From a checkpoint of a small mixture-of-experts model trained on Wikipedia: width 256.
Below are experts of layer 3 (counted from 0) of a mixture-of-experts language model. Rows are named router (the router's row for the expert), gate (a neuron's input weights, with its number), up (a neuron's input weights, with its number), down (a neuron's output weights, with its number) and show model dimensions 0-255. Each number is 500 + 25 x the weight over its row's rms, rounded and kept within 0 to 999. Numbers have three digits each.
Before each expert's rows: "mostly gets" lists some tokens that are sent to it at least half of the time. This comes from a sample of Wikipedia text that the model never trained on.

# expert 5
mostly gets: " and", ", and", " to", "),", " in the", "s,"
router:472482464485503473511531499506519511521493499456529486476516493515441555518464484524506479518499492492455538497480525521491479523481519498500468484494544477506513471495563473489470490509493443506543540518447447500476497471488488493492528515488524490508516436536477482501524497509460464493477488509514517535468518482512467500479480485525486539482451446501516512477500530523480471521489502498469489460537505485470523481507478495471487528533498495440479475471514515497462481500522489444507502503501544498474530510514497508493535483521473506541527534456456482481505482513519433528486491519445512468503503480503503498485495523509466512526484499487505510531503519485493509550491508446492507538505494520495463527452483549543524528508457499497491508509497494505487552519477459
gate2:526474525494519484492546526491493476467511502498505523495535543511518500483559518472529524516499524518505501520505537494455485496557486480462511553504475460472507467503499507457488510462472528483493531504537490474498528535532474523517495465481523538479460489531504499464476495503525538466505527482512477475512499533486521478542486494519523506491502546485501485498472520490462488543533553501545478561478448515502486549515542516515490478458495499497465512536477501490513486482528510457521503508520484452511510497484495510524488508497488537456514447499502518481495522494492496528515477506515489509446533481461508469507505531507490538476501443488536487508489493515496501483507504502442551477503490447514516522510539454478553501495501517542522489463482486509488477453521465
up2:472474534528506559483515531507442507509487481508508500495476494488492496467485511509512505532462505513527485471518499482469507482525526526507524504462493504515488500504536461501511484492485522503548507527490551467496538490486530511475486509525529528495481558532485489437549499474477507501519512502517541501495490516450473529473506493489500560488494526504463503452520533502519506463510544514465501481512538523492491481477526491483510509476503497497514513534465517478485458504547496496489449500517542493476527490448516541464504513504512475522516551483458495532506498474501522487469460545488513566511518523541486484463536545499473539482532529538468540530470553536496517497538485492538464532483512505501494527494513475461495506461490482483481475499472511531467511498472496
down2:465472477461516471494511515529487509495455462445477531509496481499506499450457486505505482482524557527492462485500494496500535528472534509528539460539516543510476494522468472500482547501515518501485496462476524448490489480507507459484475538526510473512534520520489444502529492513458451513502505547534524477516474506486514524474536512466487480503499498499485514500492501520496539501508469558485529492492512472515497498481482507520457512516508513496526476470513531513496475491466509495490461485524494532499478474506511468517534500519518525505473503519471506518505503497516527530528468526473505559530567494537518487497540512451461451516442507516486498504491512511467467481547483468464508532491509482499496443455469533467479532472484470485498452504514482516492499476522509

# expert 6
mostly gets: " was", " were", "|", " are", " also", " is"
router:468486498487474520513478458570502492500502496513489505505484505521521476490509527494475537467473492463483503514476496523464487516515475524531502466507487488543498489503511510539489513484550474456515517479509501481450484457476526504487500515478514506473508462472467501482518485494487530484511544554527550511449497478457492484537515513514544492473486476518525510511472528522485487441486512492527499503458496508501436476513486525509520481536466488476489499544472493496496475509507502526490510453458518474508558482461549523509496498502484508467515447494460504483480494446458558454497477491488474447491499516477504490470466508518485519471470471497510488494499472506541527480465510458518527534471505484511479504541474520485510494545532542497512541508512518542535474495482475
gate2:545498475458475482506498482481449506534494511517474500512474526492487493501502483520467503490551512513500495528540459500492490497495461490465497533501503491530486479493529491526491497502503529518548478465481493505515474510511465526490507535474516502516489500530492482521481538497488537512532555497502452482570493490514564498492525489504516518476466532504530459511499471507493480558540537517499492475464496531509473518533507510469480529486541521477497473499480506506486538452493486523537528474469499490519515506503467519572454541534476492497498479528508531514556544481496495467499501500486501451532490517474504479458498481476539529488502526485512480460450469460499480441454524501485536485502550510496530507470488507494538524539486466525508518510491478518503476488539521
up2:543502530512516476491501529543519540523508523507511508479510487526518520517495508508526475521510495495479503549515473487508476494537517515490499545526483511504511519468521496521504455466499496473539529501469505502508459468478496508483524516461526513481530490485479509529458502482537504490516476456484486505482482485522505479462477575510485478470525518465488459525487519489458482528533481502557506460493485517486525505517533508527514501512492518478519503512487457518478540534533460539431534520465472496524535512496452479524496469470515441526479443436477497483489531516527524491534535504540472470517520524504482488514505489471491482502498491456494474475531494481482471531461481523537524476530492484527492509508497517565504500538513498428496513506523518501478512490479539
down2:514516478485545462474476502477504494516479516496466469476512488446503460514522498496508538532472482442467480506520508480475481510497477449502516533447517500486504469527486523518504490541478489508495504485515518514460460508506475501465487556506515440486497484511468482477476490534518462528462521558521475532489489492539516470487534522551502534467500539497480522498503499545497450552527475505510471471476508553498512470500462545501463493501521467521460507505479487512513550474536557540537518492504499473475504496537522479483486510522500515518473519508548554470473531480488513509504527460546545485518506546507522507467545472509470499511484510525514516506511510529517520477485468513463535497507515485499513463521525479496479510509507475530483490500509511527495526491512520

# expert 7
mostly gets: " of the", " a", " the", " in the", " The", " his"
router:474492518485533518510519494448503515444481493530465501431526533490552513504462465497487455489485483506538455520502547477477473489480519464484500506453509473483528559518502554503539529524518451493505499488503533514529549479510514505549481505494491518498467534483500492530533501516476469536521511531517481487555524462517542489521485481549476476503489496520528461519505488547495534485502487477530493490487457503474469523503506504463495444497518504463483510508488482490512492492494506479504504469518490484488487553513496533466490519482493489499527518486512514523512511477488556467468544511556541491494532525521516475508538521491502491524497508495509501533502534472502503471495542539488494466488499505486517503503516501496532511481509436525485445498482513528485524463455526
gate2:472478453461516531457510491487511533513480502517515531506512519529508485488502492513459530488501506526504509458501474511528496538497487491524520519524544483494509485467481467483494486519490500503517492483467507529470512508534496522465510457489476517488467476494502461526550514509484528514495498494455458507508515554470500465514519521493470490511462536504479516525528467502451512473499503511522537505517513484515473495491418487518528525493509531499478506501408477466475480516495494522497521502495577486457521504512489498534474485473546471473506512494538521515512503456442459489475534517478501507475511475521519494487518504499492514492450525500545478461504558494510517497468479517511483517495541474511469486501517458497532515526510471565553485462518492512486498500467457
up2:513497460533527480493490511503507506478508481487529469455453544478491504512494515507475485472464481491455469489482471522527510487475535515518535516472562510501485475494486562503478494502502500517488473552513479499524435499508485475519525524537487548515422494498471497511506499500539505511466485478492474523540544499482530482482521497517508442520507551560518494532503499537524489474514452485439508538464552526529474516482494484529485513464509522505498501502463512484484498497506532518517504490502505472484499527483511515499513486517494490533526502510500492526493483470502497500497525502485503489512549484495504507497542533513498444505505532519471563500499478490482548508573560488500451483488501468473514520537480519492497503489531494506539510494541484527476545479488485
down2:515457505491504535492482509497485501465501539552528500509514463475473492532543500509501481461479487501507503507504526503464498531523497493473499454487519499524489519518526524516500503445534510518479468513480534491506509523517480425534477490533498521507515515539526484501513492497505467485496563529520537528522503479462532486529542531506493539526475515507472480522502537485473466509490508478511504445506502515488482512519508499473462514543524473457472474498510491491487485462495499452506475460520499531498496495455512463549535480522527536442445520502488478540461496501479508509489498479491488502492467492490507528491486520490460536509500480496519492494477479544546518506481499501457515563506493523452529497500495476496467452560498524461510491501576460527464510489483499